Weights of a small mixture-of-experts language model, trained from scratch on English Wikipedia.
Size: 12 layers, width 224, vocabulary 4096, 60.9M parameters.
Training: a variant of SOAP for the experts, 518M tokens, 3633 steps.
Below are experts of layer 9 (counted from 0) of a mixture-of-experts language model. Rows are named gate (a neuron's input weights, with its number), up (a neuron's input weights, with its number) and show model dimensions 112-167. Each number is 128 + 24 x the weight over its row's rms, rounded and kept within 0 to 255. Numbers have three digits each.
Before each expert's rows: a language model's description of what the expert responds to. This comes from a sample of Wikipedia text that the model never trained on.

# expert 32
Description: Bibliographic citation text. Reference and bibliography text: titles, colons, commas, ISBN, published, Vol, Journal, Label:, and editor or place parts like (eds.), N.C.
gate0:167114150172113158126139118146121138114161123116091102121129149084106115098131144069158121144122138143119126184087122066090150128156138148124152101129083128156134088176
up0:159105110159115122111137140127118124120157127098109095142136131133148135115127142091161115130133160165148109187085154095071150139145164149125143134115126175141134101132
gate1:124112137144144097135100120133101116205124134137122131149198128134106143104154135095105117185104113127134090148128065131189111150128132111122132101147126127130152101136
up1:137121130108166097104125165162124103154118120117140141150158144149103120155124116113180155164095125086136071105066138116132133153142113097109120100154125133135173141132
gate2:125125107131132129119127140159130139145140127083130101141121083122148104153116130098163124117126130122222121128116113113088147113104095118132107145148154147188099126164
up2:152136129140120124144096100118107136096138101155139168113132160120112152132146134134105149134113145128047124131124171110141134156152127146139142123094104119093149141106
gate3:158128118163123138108125151162121146103128120115123129122127141111137117083102110143096155088120125123131089095101152132150141121134163160118133142105093109059126146166
up3:126138146136123129141135092124133099115106105113123140113128116144148138149155129073128126149120133143104145200169127096113144137146084143089136106135162088144150142064
gate4:154162130107094114169111147086119130162120124117104084107101142187149101155110131127151133158180132142117106152148131172157149114124133109125172154138136102105138137112
up4:082116166155122146120125092146140113107118139147177182125166107096100138110125096111062144114099148108133085114133144093143124131115173136137109132125134162153113115102
gate5:110111123138196098117099136128139147108169110119124116101124125139085147105144172164130138132126181137097108118115138115081108137127164137151108143124101147096144093102
up5:108089157128146099138108146108150116125118132105141106123147131087072178099179164127098151133117158091110129107089115130058098165127177172170119119125127148136082113162
gate6:110125121121122097081152124135121169130154143162121162144124118127103080156143116112119054160142112145138142143125103137158140110122142068124101130141169155165132103115
up6:155123104106130113152138099128125123103118117130142100142119128131171183110106160111154167080105119087120106080129127120080100154128106144178147141093087125121116152108
gate7:101101154152136133103105148156169134131106114133171077080136123129148095140148102129086146174152147138141118122145104142127156147162153072112142122141088183132112150155
up7:146128171139124159142168148164100165139121111134134133111141154147152099090123135145123141105162139111150087162110119123124139122110131111113151150104100192076130129139

# expert 49
Description: Latinate verb stems. Word-initial stems of Latinate verbs after was or is, followed by ated or ation endings, as in rel(ocated), associ(ated), gradu(ated), ded-ic(ated).
gate0:133134101120117115163122141109083141103124172114135155112088079089105070137116148165094144159121143135137113122117097110130167119158120145148169117154132105152096134137
up0:125112138130094152131080151124132104151135121156143093140119045159144079139128100124101120183135148129130108127091142119124121141144130101121136127141121114156105169160
gate1:175086104148121139121134105111145168125130138114128133129101114136115133138132127135155122134100096149159135109151139109140111155114160101116163113148110128099110131125
up1:094135103115125145131208149099122135173112123154128120144163123165146148117164096106117114101153128151128124137125122136115130119139146163133086121134157138132126127106
gate2:108124120082138116123137108118124166092140126117177126153145116143133134110139125131115107139163178096136125096158121135120136130084154129110113147135123130097096111112
up2:111120124130137127106125095132102138155154130141124124154166145098125089153114177149145152149121132152092127134105122131119156136174157176094148122127106118120150104104
gate3:112159159080123090136114095077131105160176105185129129175149098108128111183105098090112134133111110114146135116154116120139162151126146151133149106111157107157110140119
up3:131107154081158125138129107127145166087134161132112173081140176114129093111179149110117133120131160123125121124154143136138132171168143160108155148098173142112109134129
gate4:103113151085121124125162156105072147104141129108151163126091107128117157155150106169106095094128090092090124087143152162138109126113153173141143139110124178178116129125
up4:157154085160137119099116070145166130155125140150103096140154119115133088102158140061156158122114104133126134145093087100137174119162123098124121127131148091100114128125
gate5:135106111142128083121112117100122119084102154161093096120125079174126073169112112107137188121136133132134135054138148108166104093119124112125136115143126137132135079164
up5:124133152125126115124075109158114127109144116147099112159123113163116098166137094117142183114144148167091131104085114128135091114188101130121111128134172115172122108159
gate6:129132122141104135144125099113157142130102125129106141089140114121116083125142176178075148109140121126161113135146135118151146109128136112126139135104114100126116141132
up6:117122139137135101131116162143139113157120150157116148148090109134165115089118152117106128092117126155129124132121142097080091136124150138128107142121135133138135146114
gate7:144130130145168123063098147157130139148161160149068063153121126090127138129138109150156135108124073119144163098088118113128135120137127101143121103104079163115128118168
up7:147116128154088100157119100137141107137103131107155110121125174121155137123136141125146133137100160157129100168160132134106128162120111135117150171150164077140134122122

# expert 31
Description: Table cell separators. Pipe separators after a name or score inside sports, race and roster tables, as in L 51–71 |, Ronnie Thomas |.
gate1:091110121168117120113118127088128149135117134117138152114134085129116084137148102109099073128130118146160095110137085133145117141108142117157107163139122101138174140133
up1:178122102133134122143157126121105164091126101151103152104150147067182148162142128143148184133116152109121111145081164104104124126112179116148169089124137143162073139120
gate2:110104125183138111138095126145143177132127120142169119121136094149153117106099113060086114129121153148135120128139142119131088131116104140140148126129136143094136096101
up2:076122140156137099156108138142152136137142149138147136143126091145142113139100090082091118115114121164129121128188119135155080122117135142128143141133122149093145079107
gate3:064126112154093135098090173115146104168143121120158158087164088151106122146156142094132092132136168139146129144135126136134154122139128117156120125167169094122107152123
up3:099117136124098137124098139108145118165105129142117156081178111092091179116161118113099086125125159125177091162123137125127164141132146091132119119168156101147110134147
gate4:098118110123165130138121152144143137161127132153141144108119118118116124142166123150096104130130129180118125126111177134141156134156175145115168175121115101128133168110
up4:168130140147102127149135087118109099124138126150130122137117124134166124132095129132167161134119139070138138148125087128129116140112097134141108092156128159110110135144
gate5:099140135116092120135130106118088169114166178092121143090137109122142114166134119157088121116120119100178103104141206137131137136134199078132122165175103149125131110172
up5:118129123123138130145143135160179152125134110119162135139074088133153121076071168099143098150143131119150172122129127108132150134157102125135132130115134087094124128117
gate6:146111133135134139082139113113105120131126086097099134134134089123132117135145110094151133134132135104114096105142135122090127146117113087162139141097113127134121114113
up6:114154133150133141114120127124160105123081092103128130113102081149100110119160092095097107132126118118126145149154140167134136155133107124111140115116115113115134126148
gate7:123116113123105111131156157114113145122093133126140156174126148117085105153143079134186110143130134134104134098124114125140112127154154128145141142131125126180098113143
up7:102123119148154114141091111117122099166121156134130147202148121149119145095102157127123147121110136099147147110142111122147149120117171158114116100153150143111124155110
gate8:151126153170138136111114166101144151124125142115110155150153113142058083146153146125124147143141165139124110143127136105061097157115133118144121148106159094108157099149
up8:164129131116102129112164098130124100179125143085082118088110084109177143100114147146112153118132070089185158106126123144145173115120120143168118125137150121177105122119

# expert 57
Description: Word-start m and t. Lowercase first pieces of common abstract nouns and verbs, especially m, t, ag, det, cont, as in m(emories), m(isinformation), stud(ies).
gate1:160110132155136122168170135131131150129125157125129100147160109120121144114135116148112101136126124130157113111130126191126142099136133138146116141131111125141176127147
up1:148099126168135076133110121119128124089154121124154122074140128120151119173154155138107174123123130109110114131169158104109155136117132144150118129116176151150117148092
gate2:157220117094105129151154153188126126108166126156143113104134118151130116140139127149123091140140139109155174123104127199114134134130129134105111102093099131106077120135
up2:144208144120164123153171127176159124144161142167154170095127106140127106128146102118153117155153162099087154128088123187120142115127121157124092105124103134119107103094
gate3:109135161176143124121147119113163138103155111102157123111123109125122114106108122062120101139161146175126083105126141160137128122112152151133141134103094139087125125094
up3:141094078085117115114106135129091115140096156129094130124125161149129145138140137170150171098090115077144174125133125105125128143130106138136110112145144102166128142178
gate4:139092130102151109134110096116116158093170128150146076169086105125120132130107142081152123147120140109169135128131139194121093078114087120134134122118128162125123122105
up4:107091138134137111149110084092139130083150149114159090151105092090149133126103131074155106157123144122154112130134143191092125073126157134156130139131106120113132131097
gate5:126096141148119070142158124116141160130128086094125113129162092118154142100109109152129084122123117119140141111114130081107112157161142110106153161112108131157115129115
up5:130182148118143177121102132098149130123154111167111133138119143158138138152152143144112128093163096128112138132120141149160123109108123122140166101091143097139144137152
gate6:126140136108140099146139119118116098127151168097117073112178139132144119123087096127130128122124128094144110098141120161106161120122115152135145141165188124132135096131
up6:123137141153135127086123112161083128128090122107133148106099128102140161142132151105137147160167104157091156114123117086120095184130168150107124142135124139110091133117
gate7:159118085086125143117098166143161136145117104125098145162156126111155123137099153109123160162053104104122139164131136113096132125110091143133096106113172122143146150110
up7:106173146157130185124119148121127133101126135145118146083130094125141133108097063126116079124137099122154145146147171138132154125098118099108150101108119089127159112102
gate8:123161152110116143140110122114108164151097123156126152087134104108116121131116112139137126149125075145118137134144102113112182124145105129113155130115149108141099134128
up8:108133131138154147108156145110126148118143104141129143103143119148110126106106086116100138145180128128108119137134125132081140128146124099117128117126123119122149128112

# expert 20
Description: Headings and table pipes. Wiki section-heading markers (==History==, ===), table pipes and separator rows, and the line breaks or full stops that close headings and rows.
gate1:106138183141141156174105151121120132147128148102147130136108111143152114126097114142090181128110137129061152142113133130166112109091100154115130113141174116155113163144
up1:119130120157119129126141138151145158158119150100130122137115105144118093116149077122093163109126168107126152137097132121156173122098162163152130098139142152125155151130
gate2:149112159124113139161134119132103170142179101138114132155171148133118134129125128114144117122153093143090154148134122099160098143124150137114119107101113128120129122150
up2:158129115134118125176125123142151129130146083133152127132110116131104121131154139125118175129122122167100115100152135132127128132125175122114109133091179118137118106123
gate3:109132127119123137121172123156122136094113176171151142096129110126121156153209127131135144140149136077136162110146114130129125151139099103104094149118129113103133075107
up3:151134091117148142128109099157130107152133127186144166137131089109124166154143150172110120158132108100117098084128096108118118125110101135085110138136111129121133153133
gate4:153109118108141152117069120120138120147116125113152128118112085137168107103140172109095135137106120131109152103116153115136155115123134107144139194160169131169093182114
up4:134159111099160114150106111159140094119120122154150122140099125109167103103104124139117123095140147105099151160130112147156214107094101153090100166131146128199109160096
gate5:118114142114127120113129140140106142119122180088151169121099086158093096098133193118120100120127125123132135141121116123149158128121170094158132190125122163112115107144
up5:149143143099140103111142179154114096127135166138098118128123125125103079129121146131145106139106085123140187096124141169133122078162134133147129135146131099143157128163
gate6:148121143091116121110132115151112160147101132112167130119129130096142124120124177148116113126120174117138112148152175107158144155132113141139127166115118115158128155094
up6:093119129168136113129119136102135109099152128132092134127132135137097138134133061117150149117121103147122131095094071154107118123138146121121151093130125145096142094170
gate7:113128133107112141115166156123129135135107179130120167117160124157091144135178126113189103133124112096131104088097127129101130120137107128143093125097071168108133125122
up7:140136134153124176136071161120130109133128117083137157134100143136156135164095094119118163124142150136122120112133148121098123124158122134130119104100129128109110144131
gate8:140124109112129107143098142131117121109106149151139145107136110107123116132154111121163130160148164151139138088121136140149188144066113142131102148132113129155160060092
up8:099140146115115131141112120135125100120111161156148157137139125128152125128140108131154114135134149137146106119142166137164192112096142115127098157135091103161108096099

# expert 47
Description: Numbers in tables. Digits, scores, times and blanks inside table cells, such as fight times 3:37, league points, temperatures and win–loss records.
gate0:187135133151108144086141140145133119115098188134116121123148133145109135121126141143136105118134123107111076138129116137140112111143154138115125134116138145148092150099
up0:160118125124178112165132142147117125142172069132157108139171169106167146071140119145106144119112149163133168071147144111147152149136131135161143108114155149136123085079
gate1:118126117113108133117149110107135122097135097104109143128128164125106131139077147166145133138154110107133098118137124149118159142153076129097115130161066113106175116125
up1:142118088085109107127163157164140143171150164117129101164129158115119092117146146105166073100139137084141131065085113127127118130142162095123136109108117138161133087139
gate2:117106105143105128131146092158125132140126156151116167116095121095099164110114170107133108121130107149150125131091112136064155131114089111133118146145127140099107135145
up2:149136124104146141115109127115119104163118125111094146127116154145138137111131141126138141127130122151116158166148090103164163124144143152135116117144120094107181121165
gate3:112131092108130121092158161139113170155128131155136115162131128099094150142115151138136081096125081115157101094125075137106173131149100116132169173150105155192120147104
up3:135136170165156122140088145124129104130115113141156133084105143143171155142147119149125152157125169133109117154121144130139123135112127160099113115103116105113136142122
gate4:134106113136130096132100104062119098099147113177110156110105130110136104160140074101136148128174138141131144145180112107120185153108153131120135132122115075122150146109
up4:154119146149137112150087118086139087080154123189107163125079126103115103149142083100135137137169116144117137094175100123107177124097141142115126148100132085118149154114
gate5:128125124055131124150181117090123135154106134116161113132146126118142102132139167167190068124112127116119150139117115129158158130147084110173138134192076141140079130140
up5:149144180081123177151148136095139097165148122107118167125122099161154081079100148140148112165169125129116104109091140174129111103122089119170139157174161126175098144127
gate6:107112103150119117101111144117130080105165139156129119100119172159100102163153147114137081105085144083110149133135135145129122104149120147113168137150114139104121193131
up6:142110121142134129104128137124142071128169149130107120137123180164108086153144101116111120107092107081107121133107159147144174118156161116097128140137132150115120189135
gate7:080138124160135136165159138100135122075144075153138135141060160137132096106121145107136122139151109152084123131068116148147163128118101121139116128156115117104136164113
up7:138113163093082128117131141116134157074120181128166104128150166095093133060125185118100118147138135137122143102142110142122102108148147109157164142106147131134100129140

# expert 10
Description: Table cell separators. Pipe separators and numbers inside numeric data tables such as league standings, election results and race stats, e.g. | 0; 1; Yes.
gate1:122120175106142150110105103129124182104143131124150134128111143093108111093081128099113159147171144102128094115083149115125149137124131062146136117110093135106109157147
up1:128147172105132120126137128109121165084141131114111110122129140079041119121143130094137110135147104138109146096143123140150177128151135130153140134127104150129092164150
gate2:133125136131155146113141095123125131175132124152126120154144121136145126084126142135155116128123079122123164129135118118121099135109113159122106128160161089098089172123
up2:167127152165131150114136145113120115121124128151130163118089133163111171076122147144142172151090161132132139139129126126117106129152108175125146118143114130134104182095
gate3:125120122066117171100167082167123141131124134164071141115184100145109139131172124124132126119095124058090103098089148137105108149109131125125144136121099154110149170147
up3:083126142159105112135092140149132081142144149128138134111111130091149141120114106127138145133097110139142191114117151132144151126133136141071116121123127135139116110150
gate4:128119101119145157089153163077093133096140150095134102132078125160156138074065123097163141147183158148148136131130126113126153136148146101162155101132101076099122143138
up4:143140118123149131126120151141125115126142155075142099138098150146112121084089116154174141110132146116130151165146147152135130109171130084132085118151108066119140138123
gate5:088121191092157136106153119087121147132121157136118164110145099102141135104118154119105140124138120134101154151125130117107106145105157180162129151087092152104144142122
up5:068129168138138145101145094098130142150111124132134135129128100119149114109099140115131159115129145137107129147121122124117099136117156178179149164132130159095183122148
gate6:117128073110131118110095112140148110135145115117146128132129140132129127127132074124097099114094149121154110130126171113107167132133132106103100166093149141148122078193
up6:125128114161132161137129138177141129086101122168141182094103120169166136116093146133127182140121165100100098086095132121133132126114183165133133113144119082144094163111
gate7:115128117138153111143138138112116127126107138133081157166132140106096137122118168108108122127110119137096108096110121140107175132086090135132170124132117140131152153111
up7:164131119119135113125098121155138137091162128150130130064130097131130119137138101158150158107121173099164158141127127120107085127139175115124061096089163116126146117124
gate8:115136086144104110116139122100138137141113153108074166149086119145136097177136109130109093179085131152114128142149142119107141130143143084109184175151086112109136155160
up8:150140140113120148160100191141106109108130129120129113121109154150116137103137118122150090126144183123090125125129168120104212129123113100120127100135091090121071134128

# expert 28
Description: Word-start pieces after determiners. Opening capital letters or syllables of words after the, a, of or a country code, such as ro-les, rec-ipient, cap-acity, V-iktor.
gate1:075119144151158143099139133138103073057125130121115105131139123147069114102147106135077136126128127115152097133132109107160179138096136162130166136129144135106116101148
up1:135084106126130141138132137112122173143083146156122164125162116164097170071128107118164144120112125149138128147113108127081082129118124119160085138163099170100135109162
gate2:126117151181175150097130157127146119135142126166123131166139155171117090133149098138117107171127138111124101101093187134110121128137084119100128125129111148126062096162
up2:105119133097128085146155109144152132112162123144114116126111086165133156115100139085112154128149153151153171118121133128142115151163140145069145141076148139114141122132
gate3:185111162156119093126130172131116118145112178144153137156189131142091117144118114126141124098119101133149115152116132097137105129161086156130122115077125105111150112145
up3:159148145114167183131124090103133111125110099122092112156154149141162131067160135139146106118135068125120115098124165137150163126149142080142108124125104149135170100120
gate4:129089164120152122127118127083164127087133143107105124127148137131151139160071128145098132125141127172102142129121129132090091099114130148097039128093114120158136126125
up4:115104136112159154119082103118137088097118109108135122136101099126116156153093100105114141104132140119104108103078145130121124158112154174125098089133135143099109155140
gate5:093107133134079105124141117108128151155067158106126117126155136140125122168135095133071179145117156105135129086156123142119129163112151121143114120188107129162096185134
up5:128135161123137135153091127201134097078168109114159128107131140090125136120151153131157084112116115120130127129126134098158145108114126137139118171131120142107139117097
gate6:109121136125094141137121116129160136101137113115129119120113167098100161171152135171100149116091106112110140142155110128144138134136142170134141099134126088088094174145
up6:157133148186128154141123093109115110147137126128149136102118108159159077110124103086133140126115138110170128118094106147142127094156078112141131146161113133166128093090
gate7:134108111110143135138153117128116140152123139149137103133130130100134138126101157111101121162128128131158161121124080070148086149138172110103116144118119178078087130097
up7:138127129178136112124099115071161123132144124129156175134131134098121152119167091138151124093129122113086109138122141114154120115110124107164104096150114162188137152111
gate8:127112146110115114096128098129139106171118133129136111095153174135137128181153112149118126144168125092071161097174130140147145118144115157109116141151122118110123146125
up8:129098116128105133155148147186176133161095146151107107115115119158117152129117099081121139136122138087097082087151121130125126129141145140102124121095140118114147154145

# expert 22
Description: Concrete noun stems. Everyday nouns and noun stems for nature, land and objects, often after the: water, land, fire, ground, power, or pieces like f-arm, thro-at.
gate0:137106130158124147189170112098118121109153091122159115129132137109139094104086140113174176134170143109081179140126131136146135173127100117105099126123083120080071133112
up0:137104135167127145156113105136108147132122116124140146127150114129130104122123134070120103133106160138127089165134123107117139116082117114138119139117143138148140104133
gate1:133132096076095108107159136088127115109138156057118134102176127121093095128144124132086158146170165134148104128098160155134104160151149133136147126118145085121157167138
up1:122162090064133111147130173092128119117155148099114145100182160124066115115121143147097097145155106113143107135091137176112117172109133135099135124126136082140144141157
gate2:099124129114104093110165076101114081172107148140168110112104134130144142164152156155108129168147148169139130130135132117149125149134143121185172118125095152095111143100
up2:135151168157122113134128095109171116134112136160127094120127112121156135091145143081103143116131130109152187115177134112124135095133180109163141092157086139144097143117
gate3:140121142141135094135129141147098147129126084115133134164120157149088102135135130175159058150170125142129127185114133120167144106137105078116130173116144102130098144133
up3:103114170130153126146121091109094128122120073104130092139152147112099094105111141135159143120130154111135115125112142172158110130117162122119129127138097080093115105185
gate4:107139095127118115123120118073129130100145108121152150109134107158124135124120092165127113123090137152146088147139122156117123116116103109118141116159141139144179147119
up4:075132148120132106136130108178115138125105162108131100130164108118120097115124161089120195140118103122131181079139122126114132129117170151167125132135133128125114098128
gate5:138130112141100127113100189113126120104137140110106164139124107127108114166121136089136138167081116087096107119129114141114156139127114108100141138102131150105126140105
up5:145122131075102162103152134139161138109112156171141147148110106142143125109119135182141161117107132158137131119181135142120114092143172143149063123126104089152131130138
gate6:130137122121113117143069155138130143097079158137095129121112132112154178160079076146122152177147100114113070128137170132107169147159143152124102112123135092182098128152
up6:136117136113134127153077148111115130131122158118087108108104122134102152163095104130108110149112113109091134163146138129107133088067111122072096127152144142131169110115
gate7:137131146138086100160125195111135082108153160156105142127103144124103110094111109149139120158178118116102165114163165111126094134174075147099086121132142116130142127117
up7:158125127089142124074114103075123119140138146128132147153125114143135180175123142085125103106120109170148146125111122175127106174097148099099105125116137100167105148108

# expert 44
Description: Counts and ordinals. Number words and digits for quantities, scores and ranks in prose and sports tables: six, five, 100-episode, 20th pick, 1,000th.
gate1:147167142111127126124137110150128125124109101115144138172105164124136148100148113159120155120156084125106079146085175160146147141105090080122136135111118153127129125144
up1:104130160129140142143138152140169095130113056123135128131128088160115119137102112113127128117114128114118139136137150176117135102081110125178098115131154150145099127130
gate2:144144145127107136129116115132104149176139108145108127139141121108143128137093105141137175150081137195097096140125142116140127118107091133126116135137115099114149110094
up2:125143128125120122105114107096093149091126104166122128144136163139139127101123108154102144102145099138099053145104177140196126115124126093133127112075117143112145115111
gate3:135119131145142112079160123115131179117122157128162108132112137088154153111137114100118103132146129123125100154094124126076123149160113149191111124141101151119112168152
up3:121099114127128072115129101154140142148125138173122114112148171145104146123113143135105151091081136106155136149164142105158117145096112135125129107143133169139137139171
gate4:097130141169126113141171170123140138084144114125109138091130084145112154126078128122150143133114119132118130141116089124147104115149132124164124083146186134108122129111
up4:120143129150125135133141154126128126115125106113144136109127095132074152123086112130159159156110074162065155153115101131112099113110118190146122088134161140104141116147
gate5:163117137144068142108107129149146139134120155143109098158157153154133102154124102171131069158147124113092135158127121145082174102155126112167073165195104133153118136129
up5:156139125136098152129102151086134133094103126146098096149166132175141085132137112136123117168154133114107144112141104139123169127139160118140074164153112141154132096145
gate6:120143165125110150163089136139134151146154162128125129142183116123126143112154161138129056110121153169148101145113076149084096098151165088115156191114113163140135145106
up6:086140145128101150120115126119159155126117177142112141138139100133117114160130107112107055137120135142143111115122091159085096108140148107147143147130125152164118131124
gate7:164108112124098129110133121106127115151086124102136078153177112105094098175136148108113115148150144124148127123149123108144147164136142117175128105144133127130140124137
up7:094130137164146103124144100147124122108152135151107187097088129123178146078099117157137139104095126138134109129087147138105122103135115156119153145119126134120122150127
gate8:138122144121120157148114167020129108096113137113116141135140100138099087165151131161107119148145106118109087145154145161100151098101125093108103140102105154124122129163
up8:151123153118106140151112169071112089128131141130125129151127093137135094147126088148103121143145099130106133166130148171114139105113158100111093140074103144138135135111

# expert 43
Description: Infobox field labels. Colons, dashes and equals signs ending field labels in infobox lists, as in Type:, Denomination:, - List of; also the first word of a lead sentence.
gate1:123115102173164153093119124124107136094111109162080117088164109147127122090124128102118161124101109153133111085152127078115093130144168155155111151136154141164117122166
up1:104134118122102078172086120141169094180137145095153178108088113177118132182123103154143117138126143094072147140124115124123134177115092141075155122131139096102103124102
gate2:139146090108120160113099147112137160129111119139103164160103106162160091133159113103122079147138115104110127139133084123131147167096110109154122188139159141116130129124
up2:137131121129165116134130139123139146093118173156108117127126137124119069157140128134110104153107127106131096119136115136128152127154161135163154121127112097102143135098
gate3:065125107158101090133139144123169149120128105131158142163084136144141112133146100129106133119106099103151121177134148096124174151107182134158152093142098143119137119159
up3:186137183117165149113135134149077099135104146109123099100141096090112144122125163136109145123112133133067123097124126136097100139155106142105128158102144118132100161095
gate4:148122126082121117157148130125143115136114140172117129155108116096123175135154103144095107118151105138158105098103118105151108149173102119122152145109135137105109185135
up4:096144136111141122142140119138122108076070121115109143106118142084113121162156143173119155106117121124118088117160074134116123147097132171180117146153142130110099147149
gate5:175099101144134097145145117111123136106169132133132121093171125129100145124118154126129142136097149113124131144111127122122162126200142123128136114147083121125104133125
up5:127129073115139130079106164142129145144133145101132149105110139151140121119120089122182123137134115111150087130182113126091162085137137075132141166118134183124145098140
gate6:118123103148123070119085128129098150119136167127090110116136091114081123128123150114119124112085181140126101124162136133094173107159137121160132119162094136137230074161
up6:131131112142128161128093135108125195108141177070086133121145110125118079101113105144134124148103147156149117120115122087148145156081177133145115145138144147118133057094
gate7:113141107128090147151120172123120079147114144113154164110154131080121135100142183120140107116135128112115091100134097130137126142152139119160115140124128121158110121117
up7:135119185095124154153122136145125145100117124108118121097133102112108146064163117117110129143098147140170102082140109108118110122129168075180145090123113140136143151134
gate8:156081109112158135135133156081114135121153166154128082142134108142126127112131112170116174142110122153172132107088124123162091135152168164145174137141111121141127157171
up8:113119183140107097149138104153134128141139102111139131148145111128145142125109169096176104128114116128160160127157106096082138100149107091113091125137136135116133075132

# expert 63
Description: Sports and occupations. Sport and occupation words in people descriptions, such as b(asketball), b(oxing), football(er), politician, guitar; also Thai script pieces.
gate0:076105112093123115141129116130104158121115161124137113102151106160117166135142138132133112152113137127120134121106085076108154159116164124156112149143135125135053135138
up0:178124164121130145113094128104141118161145106120090160159128128112113107149119101134139129131142129143152108129137161165155112097153098122092130102114132133163180152136
gate1:123113139174109101132178115126125110094146101101119145135141155117175121124130112098089100135087135149136142167143133130086082159090121155139154119108105158108135118074
up1:129146126101145138109091157106134141119106161112142088100085119144091129128149128111134161097148152115145106083116137140142176085135131125092153114121135071131118142173
gate2:113115127060165097127152115118089118108094084126132115117111152132145120104140141084104119107115125127121161119108104079129119169115124165155081179109156156092097130131
up2:089144128099106133128169128119116127142179126108148158171110144074126094156106147084154128102128147089128129134102128165111071113138088112117142120124126116119144144108
gate3:189108148149144095094117119166108119097123131140097120145113120113118141168104118094145104125140128142150113157124148140106155151102103139149142151153124097089136148153
up3:195129095167141114148133103120112084121124118151123116128106116121135133167110106104155145134158086142161152153135099110102142150087091163143120136134139091100122138159
gate4:103114154104121143136160136155153157118138125118103076091132148093150169150095086094077077161119132118145147156154139103107113122147130194126128129130141143116100117148
up4:141105138111170145153132101127137101118110104159171144135141152162105188108151163106168164124132147118127110101111140123101138168078107115135130135126103148105137160136
gate5:106111121163111127143083121163107145129113126176171121127133176129092116096092112135125118098152074128140149090117099070091133168180143133175110161151172132089112085092
up5:102120160158113133123122137128127179145110129156138125090115115124115134090101056156123117089152116140125145109157141085090126145162115148129159134163166087100123137086
gate6:099109099101076126115149112142153155110148138127109143122080168118151137098174128138124105106107128131105117114107107124069121184156102123163162149129141120091116119154
up6:100130110128123140142146144092130136097105124124114143154131121111158102168176119110135100137120122132072145138102127113150101164149116086174121161140108126105133157166
gate7:167149174126115161116141146145116125110091145118107097137122119133170115106123065121155138171141128158173133137135147137123165101119117130133101135130124113174145103101
up7:152135144155119094143113123116146121119146115139162133136117102127119172136108167119124105118130124065113135134142111136140091156142108162115126157129133176076120115139

# expert 8
Description: Word-start fragments. Short first pieces of lowercase words after an article or adjective, often in building descriptions: p(orch), dis(playing), re(ctangular), tem, pur.
gate0:096128110130117098108128108133113099149148119111102103096148118137128096158142130160073101130132118097128130141078148088116110184134137180157103148119168133109090143106
up0:127137155116125103157122128100122100113137126128108127077121088124109092140111153104120158115132079136118125124112136136139141184113173179163095160150113138114097170107
gate1:114131167140135123147089148122126146147097137173110128121157146060099109127106143163041107117139119126117062184128128140127147133111148105153181156141087133127111116163
up1:089134176133125172125112173137106156149106146161107176128111135049107116111117158145080139120104085143143127159112097103140180129153124135121113138126101132132152081152
gate2:141129141166114148145115128101139169124090149123153080128103122134106121132130153110161092117139123132128134146131144102149124166161162071167120136124141137126105129130
up2:135130139147121125118140191153135148114090123140113100109104107136137135154056117131115113147087100085126118126108131123140137140103164138096149141112140132123081158151
gate3:147106082154165134138127149123099103117133141126134094119143130142078132149133131125223137147143164134127135120142155148113146139073104122149154183135140124110153119123
up3:153121090148153168157170125117105120124111148112124092128135113099133126134110137108165153145136128123175133124142145143118084139089134131133153154107124112100153067098
gate4:123092190120151090160114122127154143124113141129166141154066140101112099115119147121136160135108107130153126160113118116118112120118133110130116167123091145147118101146
up4:108141100128149123108155132131156112132160131122095118114160124108104149121130125113136073102154136143080154103164108146135095116111111120143161098150128133097100163153
gate5:116110121089100114127090095163156132127157122124150157131088102142116106137109135140144112148102136144117135123141173097143169141139163147136138148105164165147067119098
up5:110161165147101120128112111156140134106144147112153131145073134103130115148126120065099106153145157129115128095132149141144141140102117146119123173150135142150086114072
gate6:144115152131117100130171105108128180125146143121136172180081131097140149118115144087110104094126102154161152100157111102112118134118146095113090070106113068102124114113
up6:143144113152119159096159122139157130113095123150156151138124135111117139099111120152147130115094082077138141140129106106132177124167142097113136109141136140134129078123
gate7:182136161059089134155112127094140183119128142134186201111065129153163105101110123082144116151140105139125131112122109102128132146090145142139182138122141121164139117150
up7:118135127110075133128101128116115136118196146119119133102116105166135128138133115112125102159123150131123131139156128123104148114096151085109183087150112144181139108109